{"n_layer": 17, "d_model": 256, "n_experts": 16, "experts_per_token": 4, "d_expert": 160, "d_shared_expert": 0, "activation": "silu", "moe_layers": [0, 1, 2, 3, 4, 5, 6, 7, 8, 9, 10, 11, 12, 13, 14, 15, 16], "router_score": "softmax", "normalize_top_k": false, "routed_scale": 1.07, "balance_loss": 0.00227, "balance_bias": true, "router_z_loss": 0.001, "n_groups": 4, "groups_per_token": 2, "init_std_router": 0.0338, "lr_router": 0.00232, "n_head": 4, "n_kv_head": 1, "head_dim": 64, "vocab_size": 8192, "norm": "rmsnorm", "norm_place": "pre", "norm_eps": 1e-06, "positions": "rope", "rope_base": 4930.0, "rope_fraction": 1.0, "qk_norm": true, "attn_scale": 0.125, "tie_embeddings": true, "parallel_block": false, "init": "uniform", "init_std_qkv": 0.0582, "init_std_o": 0.0582, "init_std_up": 0.0582, "init_std_down": 0.0, "optimizer": "soap_variant", "lr": 0.00714, "beta1": 0.95, "beta2": 0.99, "weight_decay": 0.042, "lr_head": 0.00932, "warmup_steps": 52, "schedule": "wsd", "decay_fraction": 1.0, "decay_shape": "linear", "final_lr_fraction": 0.1, "batch_tokens": 65536, "seq_len": 512, "doc_mask": true, "train_tokens": 236900000, "steps": 3615, "dataset": "wikipedia_en"}
Below are experts of layer 10 (counted from 0) of a mixture-of-experts language model. Rows are named router (the router's row for the expert), up (a neuron's input weights, with its number) and show model dimensions 0-127. Each number is 128 + 24 x the weight over its row's rms, rounded and kept within 0 to 255. Numbers have three digits each.
After each expert's rows: a language model's description of what the expert responds to. This comes from a sample of Wikipedia text that the model never trained on.

# expert 7
router:106162107135086129107157125128155148134131151125106145153072144147090150143164149137134158120122153132154103134151118100132134152128142087148106131142138082110117105052140117127190116153113138131123130114165140116102149131103096166111138085106141108139112122142119131097101160098107097140124110157100138111138094151106158131118142097123118130106083123161156131125129106127155127121108
up2:097134148150077137125118130127118121145103168113107146112123129128135082140165155121122110103160149159093106132138107091135110135112107125054179143134165119106132160146132108165094138155088104104099148113153141129127128154097079113130117120121143148100106119089104098146120132156096163132140116137102159140105087146134104146151072135112152132091106145095093172083096128150115161111112
up3:145120133098115103143099107118178160119096094156082110124109129134111141149116083094138118108115121174160116088122120099121093179167154119117155187136121143137088143072136123122154151160158153111106117088142172106132132124098129126133124125140136132126106096161104144116108133092089127119094169126147147137108135144116137102141124138157147112130122117123102071088148094084097100134148
up4:106085141167104152094142101128156135127142146166173134113114110143086152133110091111167131128112161112134139173144145135168140154085103094117186150137142139179104099130127137130125170148149146121125135152144105141088100098112112126133113120128176136127119190082139121123142121118154094169132085146135121104099128098122133105104114132132115129112143129143132131095149115119119159150131
up5:149109135123090173111122156107133089165100110147097116115144119133131105150101099095135141111143175147164119120122108163190101124144087147130125134131115098105131123080159106110137121170148155137142125152138146131173128114135115153116157109132118164131109149104134124137159137129121131157124142137119116104075097151147147137133134120109119083136125075123060117155124111146101099119188
up6:098115165117158118095151192130131095157139119129135164132164154168089123113124104135141130121092168138162122157177135114082096135151128116127142118119096128112146129138129152130158142163089116105171149122123110115109164108118130165116110120159180107139107120157157094098099145137170150133125138133124118123134134160137103175128117086156117119089127091120150111140127144117123148155119
up7:152150181112095137126154174071152155165122109072130101114155105099100142153152114122150145111146152151091143079102112100136123083091105107114084135118127097102134085087120143105134137092126076086146161127099113107114108138154116174088128113135165139105090141114114135160106140165144137102160085103125129140122090097169176110156098080121140104170104113111140155164153108127128089143114
up8:104168184147143135117124113072101132143086149129113136111115124132103127138133102152064115115100139166125150115090137149140070121147089133107140113131146170149135129132104117120107115097136146170105156173067120126131089136129121122102082163127125178140089105107103084113157131138127138118108145133171109144113138122117078158112118117065147123157088124109166129132113096178109095120109
up9:130130098168114118128106148099052123152123179112129173090156128144155113128082116075155099140130148097130100091136113132135108123119104130114145156120146132118133128093095140136149141111124159108094107099120129125155133119138126119135130112134149118169133110153113126105119095138060096121136148160127121116079111145131178150091104131132107126162144123172121147145133130149157156149130
up10:097138114098142106093108131108104131145182185136133142154153098161126135109137115094102085125114150150158112119136146133126138088112113117134111125145117124151071123112119099144106146154090125136112125094185097120171102127164116160110161118106141157148160114095116104095131138084128133135166162144086143097136129107101089114092110125117144142158139120139127113147138143143129131120117
up11:148121158138136138126109103130159154155145119150116136157137128070125117141141079105139144128109121154119097181162143153140112146140134157119177124131179076165130102142140096124144163132117110126096163109187133107100083163099150119136129144092122131148165173138131104095105126145139106103147145154103105121130127117134182155123190131122097086112121113090110130141135132121084163129135
up12:132121093159150139118154161122143092161162086140137143103150176142142109138101110168098138096142124100158123131133072107150141117157112125100097135134145134143124115155097124136146126174138120101147105093173155117141102130098104130146166135140149165146117098090146143139111100095096097144173106156085119131103111151124108100158125113153138101152132094162140108111086135129114120109130
up13:104159112088077154112098125093084121105132114126097136140103113108199163157071141143125081161122081162132115140132167139148131098136116131106093107169130128150102133114094097097092122195062111117107123132154139086127107134164149126138125139129086134149125099131128143087093119139122129173196101111130107082116159163112112113170130116138115118125130152092129107135141117127130146083148
up14:129099129098111143157157132142135160153127128116114174172103179141083147121095145070164152118128158086114118102103140126158143114110127120144114137174149132147143117111146095179172125142134110126135091146143132151172105111131169125148132140181158170133129144137108118111103121129151134092121152127144158136158104130134129128076145088116158164134156151170174106095136121113171145124139
up15:132130134101149095109111122104168160087129158123121126136127161152124104126162135096136153102121129114170124159109161104112140124088076105158131140154179159122076097110144142137090150140127124155121137117164087135116114109134123143168116102137116154122082109140175101142133151108118149186107165162204116137087164137113116133125133125167153124104128123127142142105127153149132109118117
up16:110140122093075113105145141179136122145118101119145081107130174124148166115161169161078140151088159147111146091127141125105134134150171123115122119150095142102141106092125100144113141140121144154074118107140160169154162101104130075129127084135141129137114116106135124181158091122150126093119111106115151125133131156166109143114128103107146136108130127107109176136146119130130110130112
up17:134151158133166159106121118103128137107134125128106172116128132131158174124121147082121103131121121074169129126120131146115165103082122166120118095135118101121154119146119144162131137127096115140157145124159154086142122074111105109127144124149116190136127184169130085132100153091142134093108125144130183131099109141124131111176082086129127153103144096148118132100122140126118128112122
Degree and minute signs, equals in stat legends, periods, commas and parentheses in tables, plus States, Street, American, US.

# expert 13
router:117164170133141134099112124115145152100165147115137174144110113120112096159127130114107123111136126164111099097148163116168200149158145106124098153098142109097113136108157150157135165098096139136103128130127134089135070121112150111130110096125132139151146151140113098120116134106130094171119097127106116092095131141156137143139155107109136087157146144141119100082132106151127086136106
up2:095146124119167120156115105128113097142116144129167145115104161120095126150167129131138147112145109127116113142091168144092146133120106133109112134108111168130092154112123144162127141093102140128156141095122104129143100104140130104181121139108140116108171132150148118112118113126125105134135105106110133124157124120148160104150139149130128117107074150121137194126142120138133106169131
up3:140125087091147122130142093148169136187099132096154122112160128119076134125119143127141115087127156133117136150141153138106127151102103097103144112160124163130174122123113101109173148111157148139121112157140164105159099100142141202126116100110102153151122082104144091115143108102127149169098151134121100121102114135075132129111107111103118143139159135128066120145136122112141109134111
up4:150152159163133165119135158056164093151173133091129154122164114116136166156100113136145091116160146112105126181161080131131130099126148129141136155118135151125108132100081132134168129148089141134137104130141111154093099079115148137100119082097149139090127106088096195106113146116178091156141160163138152104108132113128137129118138111136133107136095126118156105125100123125149152102127
up5:112151148125152127117062143127141150162118105147113131120131079140129146135084097172084122112078119181151104094153128129115123187117125131118104152136121110096120123165130146090144136078130143140116129128153142142150127107165130121110137123141097112133062131135104151105167118126126104122122123166085173149137124157106137101138146062112173131105128131110118135116089106144119120129105
up6:124120125132133085113110139164172116159177118103091149112151148142100114141088128143129200144117159096141092137111123137157124142166148129148072155114127149145109166124142158156148095112166129140125105112163177129128135146097115116132141113180164139136156129160120153118148096129089121141144128137119128172118191127160164131123151171089113132147127152104147145140145096095122103165151
up7:116113142119086133145111114142143143090150119116071160170138130104152053161136096100129115150125129136149104111146154143148098116137108133086166101139149142088128112080199142102132098109125169140117155092130109160093082161118080097133148122142096121134157169118122050163102105092077108108115153116100160128114135126135110115147122108131089129096157095101124122121137137112120129140110
up8:143135140132144150126151143136170100139132164130106087153123132152150092158098070151074101098145122133104100128130112138119114144154132095115167095118111088107108111114132157072142117171120140128101122081134194116130086123126131089112091171126101128177147159114122125148113106092109146159167134174126146102144130156129106114122190155096097148128118145135117076122159140155130091147156
up9:164122128115171123097083078088133193128136171135165128126070099118166123105138109132074134148111154078153168104141128125120165110135134140124115135111071119103066135149103142160150146101111100100100155098129111096123158123121143122152129154123118118138127134103110138101124098137124145154142108107089155130114094128157153116135146118110143140127151125142106138102141097134096100136127
up10:155132095139142133155134112163135160114120198109115103099145139108168135130131104105127105119132142152133106105114136117101127120107085147132086153127130134146078087090127101132142149133121108116155138150092141118116148081116097105105137120115105106090153156145185124090104132114147124133168133161158129097131155146174096177123125093145150130137157120154147180121154139112095088130129
up11:112112077168123135114113093117135145099125139098107109105170101075118126186122143140132082121119138171138142141118139085139153093149143116135142086125155184141163137101086094162100138131114111140107097110133135150171085112134163101153127132095114140152124110146159097113162134165134138132106113073158124092097142111147157115159116121131158144106131115131171161086081120131144117158123
up12:109200154124072124081142097128115120108136133137076145163151126076128117149130138140149139144136108101171131111150091126086154121149120114106156107115147099113182162141105140116121137113124138114175162175088146109105119105085129110123120135109139148133151145125144107142098131139150128162128124175148111138148154132093156120127115122156193105111155132126112136148115151117136153073112
up13:155151185119095106125148152113089134101140111118119108140141132086138143144122159117121082122156164130120123126139102144133153148136129049150156131113114121151145147112118145140115178047129107140116159137101112141139097149141156107107173130145116123143146128119126127135145140131141155123159129135122124115140143111141129127117127103113179109084100184111145127134119129112109093121137
up14:118110123140132164138133114159126123137148079124124161146109113166124123142158111112162093099127119113119076107165144146108136106097139149052135131114145158112083123100152132086107153090133110127155156135125070158129122169123147134129145138131142122151126158179143138126113114110124141095171106118147169116119131129094076115117109123101123104131065136136180124128165103140112123129148
up15:155141107138126137128105158138157117140147148120135160085106111095155105157124152130139110103104107168118143151124151105137154151152120098145095091092102162134124103113123126152115124130134138096102122147104111120142107111150140140120099123175155087108105109107084118107129130124098133129108099169119131121103133092117179139141122090121110096091171133138108119134121100116151114150132
up16:136121125112110140080111147173098161131098172096118130121088117091108109101107117142112129089146083121145135093139148121122103182104165119120138123132170096082094112164074130157138179146122127120115135140127130132126141151145120149136122120159106150178141150123128121148098148099113122112137106160104112098139138105141120125106114133113096146107123105133093187129135143127159111151133
up17:133147120152167169179141112145157145122137097146148133180129123152110105151062120150125107116073110149149093145119128117090107136133142100113115126131139116129067047106107101120151135132100157092113141116132145136095145152132142145127145133162096160139151116122130115082137113104124130095142110153131138145062178120180180168108123087124150116170115174121129130132155101180095131159103
Articles, auxiliaries and linking words in running prose, such as the, a, was, is, be, been, and highly.

# expert 10
router:100146128087138093126146081083163157148114104085158119127143094118154111102173106129163144131143104111144125124149142108109143124130123119136136168139093070117139130098131143160144111096123145119117106132129130113139103112135189124127156116113122105117144109104154142116118144094096162153196109163121086081106127114156131132090129112093096106107142126157119131104149153151115096113101
up2:121115086129110117135078161142181131107174117116129132125082134121110130136145116120161080128087119120087123079159093097134154164128133122155141154117076145131121114089121136136159149152142101176171133124115108084093137141141143122119133139155101148134117137127133115081116104178113155192095138152117118140105123102122101116105154166120092114137111083138139142104119108121115169135129
up3:181133128117151109099113116103152164140122161111095106138125107090142109141141109135164129137142110111120139114120139116160171150129108133121124117139132121121165202144125107117115109194145114091115105143152124114126101134110181135141160126110107096144135093118120165129135134152156126130168129107102090085089103122124123123097102179109126175136153097133143100091155118118162141155109
up4:118153093136131147110173072126111112109083136111159126154134096154115141158121063116140168108120142109155140126130136132180150095141139120138124120103115101139126109172147139123188126086089147160124118086134134145125139126106100134173112129131131150131114123091105123136192074098096166108102153078069137153107128143144132121107165141120129110087112125096109128110136131119103150115122
up5:084122146132136118159137156115115134124120122111137135087130141137103124098157143144130124099150079145127122087093147122110110144142113097159135137119146151094167114127128138123097122159144154138149117125130103117135200104145166115141122176139114144160092102176132152092106156093065138114131094176134140123120124162140151165114070126139129118084117111149134113076112165156100097134150
up6:144134108144117093083112147112107138130148113117114142086163123106120134148122128117090128113138132130129160106112123136141172139109105151127132120112121124156142122108098129163120172110135129115134117118154129106132084109138121140128123130193105102104124114143159130111071165107067139116152119122067135116160080138150117114143127118193116155106111138125115123127156044146089135118095
up7:141157131116126114135132114133161114149151146114124100108131122139123109154139077147135158161141132170107118148126133138104167189146124129152155139120120104155109138131144129148096161143124141124121116125122097113110117118110137103097116113147169133120093128125072127100117134158128139108160143128084143140113118139146122169108156134112118123135114117114112088191121141133070136125186
up8:125161142094148144081128095117142128153123098126151152143130137073158120136113108138102150133130101147135154095143135129134072140121112084119138128128077129138117138150110145120132129069147074102112134160138139103139075132114139124109126096152124100119106133112104116173142112164106153152139140138149117117117107125143135106105092065180096130107141126137138114084100176143109093096107
up9:133115130130124188113110149130113150108088112100112093116126111075142139105068128144148098166124095134136126096098101121137152158131134157114144094106131115134122119150085094100112148161136151155136092158128121134151113106085157165107102136077120136107140114076133092115147118107127108141156126163090142116083126135099136115116182095119100128147099176159136185106127105140130140155119
up10:117168169158103142117101104137126130141145111097085175110109148126134132091097064138123128108137157106149100165096110136138128098100123126087119143125196163110110093107145126128136079108128120086138084165141116135103126143109127149127172147089117121139170119157168114146111130138108100118115101109147140101121106129150099142102092122168158158166114127131159116073087139134123117169157
up11:057136126137112136138144167116138183108136087104198093114123125117149117154173125173139173150126104150168123135156107142142136122088102124110188160112172078144106130111087111157151138129104121146118145096108102140117149118115143142134127189113128114110146097131175086139116130154162111127171123141129140124178092133161139125142099062098110150111116116125128156154134119166132122112069
up12:135130161121120135125105129101115163145111133132133124155121132162105090138196111105150138117135124104169111123130139168113115126091131171088137106158171085106144113124130112146149116171144140158137126114132154086085106115118155119102100128102129140150113101138108127136084156113114113139090116126146164076136118140193117144103127134124120115129119115160154143142105127175091156145137
up13:111144128145085107140199147168103121106138134108103120151128110136108120109086074135134150134140102110133108113151112119095083156143096098139107119167133133101154076181114147117134136096106155122155071164120091169129161131090117151129165100070113100154127081132132156110161136119180105164154119109122123124127170135153112142132161125093110153096114091157114114088114119136139135113115
up14:125130133124170109131107098124150111113129138097157101167099134160154150106128136131164117139134144120150138108137136089113109155112127111135110153112153132103146130129110161095121115166111146173158147136114170173102153165132137120119122186140157130113170113139110104137096121100145148111154119146099136126136140140133110159113140131109109131116136147153120115099131151115123077148116
up15:125127105124121127122105093139096145092114091126169151171146170124115160154118119106151111138141085122111174168126149136143130127148134140111145115114148129105141141148130148102142128133133151118073131143116131111169128105109153127103121135059129122115104137121126170135066149107122170108161127113159143127087132127090143083152087128095129121139135167119093051124141139116161121140101
up16:106126069140124109116072144114130125115172130115186140114105154126140126155127149159153114136113111134152123154161101081153141136129148139116130116117115143160101129099162088093130181114122140136165130115137086141203142114119144120109154122115160138105091141140127121107108120140124161157133145150117136087143132128115112102111107109097139101101147123117115123149154161104121123062090
up17:135072111165118134169116158137139157141150133072134155123110120153152153070140127179123153075113134105128121111142153101094121129099125151162137127113142175101155124056111128171153126137153107115134115126119093115112099090088122094154135098141141121122115105141142114136141134158140118103148136116129097169110083124111085121102166105127086157119151119166123091101100145122128069092121
Month names (March, December) and inner syllables of foreign names and words, e.g. Laëtitia, internazionale, ion, ation.

# expert 1
router:108164150134102124118148137121177174114101168167158119170072126118095135156130116121166165150162072093128143114141152140111144109104112147107110150117113142111138139138114079156151130130127161154124136136164116141125100103092150120106147088174122096157122164108122136106124094113127085154115134160106115079138118124113114116112145121146134095129134148171108100106109123181155125165111
up2:151162104101133148144120125128139123122148115150141169181127127116078143112139109125141084067170108104176137114128185122120123116162145197118111124155128109149108155089157117114147183162131156189096092108142107178114124098069113141086148143110119135131150149137134090121098127139124119152118142131109114129144090086116128103120133139155150107147097124128108130125101073102131119130092
up3:135169099156124097144094178143109101139097108148170152135157144130126082161097126124125150177158118135148149103157125114134116119150152110087127154115109092092138132162175109134119115132118127115127130116085102122170103082111095135120132161129152085129077100127140152108113110141151100137117082124141150153140159098132139110137167109119129144087154103145128135115112134154132145099131
up4:109148129096115149142098092088129145131123156133099097112082086158127141139093103119108108078158163147148130099173128114113098159102111147122141147101136098129107089124137127118101108071086145152109109115122119148122094179144148135163142096182085122114117150141146118126144134123151064126106156128125127133067132154107098104157083110133113108133094135102146140146156107119139072129153
up5:126127186147140111115098114126098122155077116123106128114097128143110150093119168121121105095146149152141157115109157123082131105126131144125149139111153131126151125127102104081116127132109138104128106182110182136157068127123137144095120157122117165169102121103107116126141093115144113145102157148080139099132145152140132103123096152133116157082140141116123096139057143141119130109109
up6:130139128132123127097148145122176166121108159191148169155158174163133086160152141150134110135121109151145119118106171118101114143134132136108125181117162122158116145145100126111153153111130158141133132129105124121103166098147100127093158126147100111154107155100119138096118167154100132106125134103121114140178155125123130105077118129130086163142128137134155159149151167127176132132099
up7:110147113100125144148151136123144166122131146181145154136117128132145148143154137143060101132117118126141132091094159134093096122138144125125170149111127084110181099120103097137132105136120112139145175164143107178138118130148162152113110089113104132131134146091121150136125132112152167112117126121147127115093101149121109146081112146136120133111136115112169099181117119141103176099095
up8:125125133109091096153133082184120133100109120163152101159096153114125112113152099134128135158083156106128154120111138160132098133088098137144142094124144107118170144086152132141140153112131134111114118170145172104108101125126182068107117115117130092141134175117141130160152099141129192133132102114111139078142143159117146127135139108177104204108138139126155119147156088118120125133166
up9:139136169130151123137112162141113165124124097127122153182175123103132117097121119155139178120159138093131153118116145145074171129162131168135131106143128155145125103142126110137128114120105092106116117162107132094178100157078109149115119094113158105155092127141128121125138147186082098158155142151135152137084111122179174132133120097141124136114111117149105126136119147147096127162126
up10:096127152149143130130133166127160125130132146126105149126126159093099130120108126086118128133134135175131173177116116133114128160131154101110132135171102113124146103089112144124124155112134117100171179143156154145124120072127151132132083127103150071123127109147113132148117134086112108140176123080122115117123078090131147110115181123180108090127135098087096139149150139091119124144114
up11:097137106062095128105154149118151116120102149130106129088146097118117141206141123136146114117143147137107142138121161130169101154112122128140154123149068127111150149163140119107107144125170135165096135139119142129129104119096141140108099141147147144170175185103137146142129104153146128100159126122105132165176116135159122147120098082154139134121110133121085141125153141142140121155151
up12:101150155119162129141130097131189164158131161114102099113103135112153101113128125152130132189156134168105122105097155126153158133128115151159145114155132162093122120151153100119157110134091113118141097157181115153114138069117159128147112083135137114143125153094140116160149132142127122150113126101089117158082143170071155142107164138140155156115150089129146100122068156108112118113141
up13:088147163121133098126108171079106131151091126144146120138139122112104163142119117167146137153124115105113183107160115129128163128113119151100087170115107131143172126186102080154125121133093143092159094161097094129126111092141130146117144145084143141137128128120106134108126109104096152107123134141130123122117104104157160137146155126117128135096116104135146138129111143111131109155098
up14:103144121160116127078137150185140141092130182127186151130152121184084138150139088175141153116119128082163175106124121152155084164117113102114127134123168171166121138151080120134110125094140143155138123126095098111112141119123092095170141143137146092111165109112104133120099098142144092136132118121122111163108131135120111166152152128125124103140090117151152158127139141126108089158104
up15:124137128142108150154103151107145133141119130124142115145117164168102099170167128181137141157132112132090161108127125093137147126133168120111138151136086111140145124132151152130135101141113119092144127146166161114099145054104114094097138117143105142106140144118130147156152131114113151168147122141118078188106102102133117123119117141157090122101125109125120115160137130135124105173136
up16:116149149111099108076088128142136127135099121128158128161138090143148125135150185148131166131142081129147143122089145133136113089139161136135103192123146139127136113135150123155111138149156135089137128124113109133145124081131159110092168150166121135104131135104170142109137118130165133124126154148144086136179155103133132117115119099116125122122101120123117115135068121078115163128144
up17:131148101129116106119136146096135178126099120164142118126120150150153101104143114159152123129087122148131153104132114130130143122098116115079110138120134126127165086138098131114153102154135119100163140100115071131179098113137157113113121146135115125121133157136097110079114121109111120131128118134081113093164111107140139054136134146166114128105121169124158143125175160122138172159085
Spaces, hyphens, dashes and capital name-initials opening cells in sports tables after pipes, such as squad lists, fight records and career stats.

# expert 8
router:111131132090142129129152128121150114117137120144120181164114123119135105137151110116121148137165087155163185097132121181130173122142131092114122136098099130086139118130090131119113144113124124098146114129104141125114115102084106143130164143100124109163144117162137157109142162106123120157139177133128134145142122111129135171136108117127127109144126145131133090087082095167143110151138
up2:111145123098116162125125105134142103151135134104131117141148159135141128110153153141126099108173134192167119106124119077121130155165128124116115117119133120069100091077140087147094103174129107164128107119101152128147164121149153142097113102139129133139082099132137083124139097155122111096087157154142137123181136145123132128095093111115152130125084152120148097104121113112148084078105
up3:132137103137121089111139150160106144128152104125138132134091107128153145112131089116114133118134133166121129090135122103099103149104114107123119134187117156172103126166115093164125153096116153130143136156109120118081125109080109106133155107131137144085121100108169138105067139072176160173152152157116161127141109086100129151151146092170125135130100100179147172110134142146144098128147
up4:102138087134134114145127144155162141102099159092156133112113154115119141137137159137123135105109165132153167146076116108135137122125070115117096145122088139169184164089158108147145119096209119075136150078121148132151122112141139149159072142184141141130103118115134114132138109097137105145124141091104155103171111112114125130144147082158155128114103139123112089139135134130119177134129
up5:082100167165144147096113102108109150144128135150115142130120135096081120128114169140173135142151151107111136148152122128164179160120130092119084131155098139137139118157125100130142155171143099118114140107123130142146086159115127157171152099149133131102099131102104171171164146110137137120127111148097114120160161145111159144123145127099137126103148124153073105132137134109146120094099
up6:172102098164104130136083086165126103165116156143140143122139147123160155137123104186128138126146112150159152119090127143132108135129128105095145142119151142124154141125155130152135075155135148173131154117105133093145116119107121099121154121098149141103070139129143121134117126113139121113133172111113121134086157137146171154095124113111134100161147118110143153118105107114159127204123
up7:145070120092129131143164161172128114098143109119123137183172127130136096158133124089167106119095133122140147131119114195103142129139120130144125115114138128095103165121119131110137139113152147132138110109168136175116113105134107137134132148152104134182086168125106116152127109097090119126128119085137113138147124102133149160138152108093159124166119157151116116144100149117099133127136
up8:157174088141104131109136132123140118149135077102121142119144122121134141129106132122163068112078100157120146096125130114127148164170133171129148122094091126119135133145131159146136120103107101134132098087092147156104123116110157123137135119115150122114141144118170159136096110137148142118133131127144112182141126114134099151126112105201087143092136142156100169110161111109110109132128
up9:124097118124141121106144144111111157106135105158172138119098106129108099129118163136129116100138105144121118143125112095063155120158091112127132182124166111145123112128129120141123151145145155116106090097123169129134149156058098169104119107124119153138092132156120137134129139086125102092153135129111148116108121099112177148157132126112156108126107099109099131097134057137123113133138
up10:156169131129128098127101123107125156138149119093134123121165126112133104140088117132111127146093113149150122103135176205112112087151151140129083129119135078132095117124064138142125107119103126129111171131130110105129097118102077138131149146141130102116150105094127117092138152107159134142163155127134129166123118130096148118162119106122098099104119145094118161122125147159106107110165
up11:158146118132137127131149154129166185161119132124122055109136159133138124120108142143132125140128123144095132126125114092126133082129111136113082132119139128126172137116114101140164084119119100158149147174194151163159113123146131109093087099090153140109119117140144097116129090101128123141141104152098153152125122111098102110130086116150139150165105136127090079120090154125093146079114
up12:100129113139113123103119133143105090082102114161136123137122124133128120145121159131103115123097173124160106106112126197123123156150085128116116105140170121078110115153136120112107128103122109121141106143129109096104126093148140131132153127180111136114088131110100123133106117148125127131116115103127127114166152124132123127142170158119059146144123123118110115113122144167128131107131
up13:137138105077098114088163085100164120110113124100166127098159140136110115128084102088093168145108117120128090106153138129125113125126148080113117139195128128111138127137137109135163139110131081179078134149140121125092126128156111094114098129107138135109099124162176153117114120143123132116115105130152105106110117136082134153117147154142104146132170172141067155121115112139145103115144
up14:101130125114126098085157148165115127110147132145170203110132111117117150148117141119137133126163101127155125124104108095104117160158137100119154131127150128102186108131130130125119062127124113129124112120146136103133097124115152106173139137122153154107147145183111118097151104103128099122135113167105110155074113096121121126141125135135084135143149137118129135125122151147115152160104
up15:134113114124133093097173113134147121148150135148147149120132181151115150117117117132122143101155142168127068115137155146135177149107127081119121122132105116115113100117112092094131125125115113158121119161131150105140132110128180123172158115139123140135145093153147133131130117136137140110109139125167170161127123163157157118154109115140130147090117118079151096150066138138183098126112
up16:139132137168128126092103110101134109155144145122100143147100100100081104108111140138104111121114162152117073127087134107090116119116136142125132132088167147122059180122126109157138122128134148143114135111096157159087139137108142150143168130111100134126171135149106147103138167171148111120130128107139150138113108099130091114104121095134162118117113147129098104110111104095126136119108
up17:158122177088155155079141115110128127136135071128135121126119133163126107096102116123119165129159122138195127107116176128112141149148115123117063144135125136050139103130138126115074120145137161125082112113116122163118159095078132168108161150120103141152099105106110116080143103129099100186116131157146115153114181119145110108111131145140125124090110140164151146178157140160127119123109
Articles, prepositions, conjunctions and possessives like the, of, with, during, despite, its, mostly phrase- or clause-initial; also table pipes and numbers.

# expert 3
router:117174132145111105105150126112148125133146131105143148113089128108126129150129129090114129145144154122121132126136127109170128105159125113142143170104173082128135143124121120127163126149134131173101115133197124158115105115098129140134114102132142103133129131085108173174111102057110120132124147144146081135084158163151134119134094118065139092125122156120135128075143125143137098141138
up2:102165137132146138136126134124134115116111099147118137141137145071090146107103147107170136117155121133161133099112145143140111127081129126170145144115134138141139101095126121147125123140100186116118148158096139121112157121142100106107162153154107143159148154163144144150131116119105135146170104117154134127135120139153143130171141142151109144128138079152122148129108140121108048096093
up3:142142167072135124128100137107144128154103116176118129108145092134105127158084127110139112144152144108125132143085111150134124149109135133159120123175109098105122149141139087152163136129145144138124159112116172137151130090160101118123100148090132098118172123169096184143111076146136170130137168130158151105094152135152138127100166119099090135128118139138138104144127106096115125124130
up4:100145087126115084132137142141114102119110139100093139159108140121143140090113171082115094118181144083171147154120158163145096157096138110109140122101140166068160135099145098136114115131115123134119154089161115123115112084152141163116106108134138110115180110086111144151141145112122131144123107125144143136124142120105111109134092130137105171168168137145122129154120137174142111114147
up5:155156132122100133096151129093161131127120105095143127089199120129108134146191128150150177110077163107167131141087110157135117089148118100101115144112127106117114153100114077153100141167143125143099113125156137169090139142141123158107147150135082091115139121137167152147105191142126164121153128120127124135121119136157124120153155107127127129131087107115160130153147137124128111129141
up6:151145135162147166106147141156124115158101122100114145223127117161103159171114127114120142147137123120151094082059071130176103128121127145119143178100148136122138149123129104114141134167106103150126120140149084150094101118124125131110156118161143118165158097138142078175146160135124111109086115131125105143091141139109115145158146144110100126100097103107113129118150127096115116133129
up7:168138099143126122118115155123119150119121179156121145134120110116147107123141141117165183146092149090107148142136123123153143086108126082129134128104175107140168085141111108094130116146132127115131143126140144137135138151098130113152107119109117143124140099126121185152117122112141117117132147121084121139131140133181131097102119119154127153154149123176129113120097089126118067135115
up8:141130104129158145117172070125131136155129146083084115142134114124118127144081109123109122077124140097110145174113111120144147123150104130161148160113122104118122132127099142146164135085126124134135121087078160134137123109184103136121123137144113114210123134130101145129128103148154114195151131120150149123122152106122162132155126164115131096128154114116114147148115093156155166123140
up9:136185139155149129124130082123154176108129143089129122146130119117115146138083137123104087112109163139125114124104150166131141137132124148116111087103133112141140123129111137149140145115146137144159176172137090131148099115133120116144055151138132123123105132147114090125100164122130108121124124139198127123082167106164099117104112123141115097101077134121128141115125137135124080149126
up10:150121103133118154151142101145108152174074167148122171148137146123140145107099169134136131138083084136156151084173147132145073137147117101159136141145160158090146136141128149168134086159143112183141138137138101136112120123160141110115134086123147120153143147104133165118113108112105122132108166128170154157134129175110141139114180136125147097076099099132090141181131128126152101166111
up11:135136150094101131104101070122127120140176179145103089106188120115101114138151130132146118085100131129132091134121127113167096122151092143117166149064126070155140103167101136158119167130111148155078144163122110126137142123132128122124140145090104134137139119126159137131159124126103156119113146186145136110109134134153144130175088119143107123136146090109144083133099101133097161098185
up12:148168162182128110106071137114190131141139174114166123107138165109085161136093148121090138113109106198110131106118105183140143119162114121132144109132113166091115137146118072082103156120106144130092124126080129152122134162077132093148159133105171166125097138118110107122125113142120094116106121160142135141128120134138155175083142106118161128161099114135126145134141137159091109154117
up13:132090082124115151110129125135085110139102122089078124129113123138099056128093124143156180156131063113149135103111159125146105114155107105123172124070142110107132124174107084138114129154115140158103152102094080099141127103099119135116096102115138137156094099164143081128133115097134164142132140169147107109122133155121152112127178095102101133188152148121142136148158144173122126124090
up14:102123117113100133113139145119137112172138120098130131079112148156094117116112130093134127151137124133140127178142170117132120128148110139150148132119198149116151113163156165121126152128110112143134127102140147083179145150120105112134115129138125076106139145100100151117126120149134119139147107082092165131127128185144181142137147146117089144104157149137110109144158114125139099091097
up15:111133149140141151102115117129125128146147150098184141108112111125101134143184108125155129134123150156136142151132132128150117066111138135112135135151135096131127131180112089146142158131131136154124141148137086075134109137112113132156103163151178165161099114142124110080118111063140108163103147146152134116135100135101156162110133151167122109089095156132123102101132134058126113137110
up16:094127160127104137132101169102152114157124083111106136131120153144054103096085153115130090127137128148135127106157096114163110109135116148137157132124127103103086112151100136112152121109135139114196154133139147135101141103098146083107115126137110122116112083144159113141088084092183106140146145116124101138110163134134118118136115132128164126116157137151135137170133137097159128156148
up17:124116138153135156088131128134099135143151125136110135157045112084161120072131136130104152092107098100161078117127119119107095118123124108113141172155100133155108085106133152110124113130139095121137107126101114132151115181142159119099149117120136143100151148144086062133103108125163116109146122145091150091126143103118083140124148120155143067095133130123126153141072149096144096096110
Capital letters and word pieces inside identifiers, chemical codes and list entries, such as InChI, CompTox, load-balancer, St. Augustine.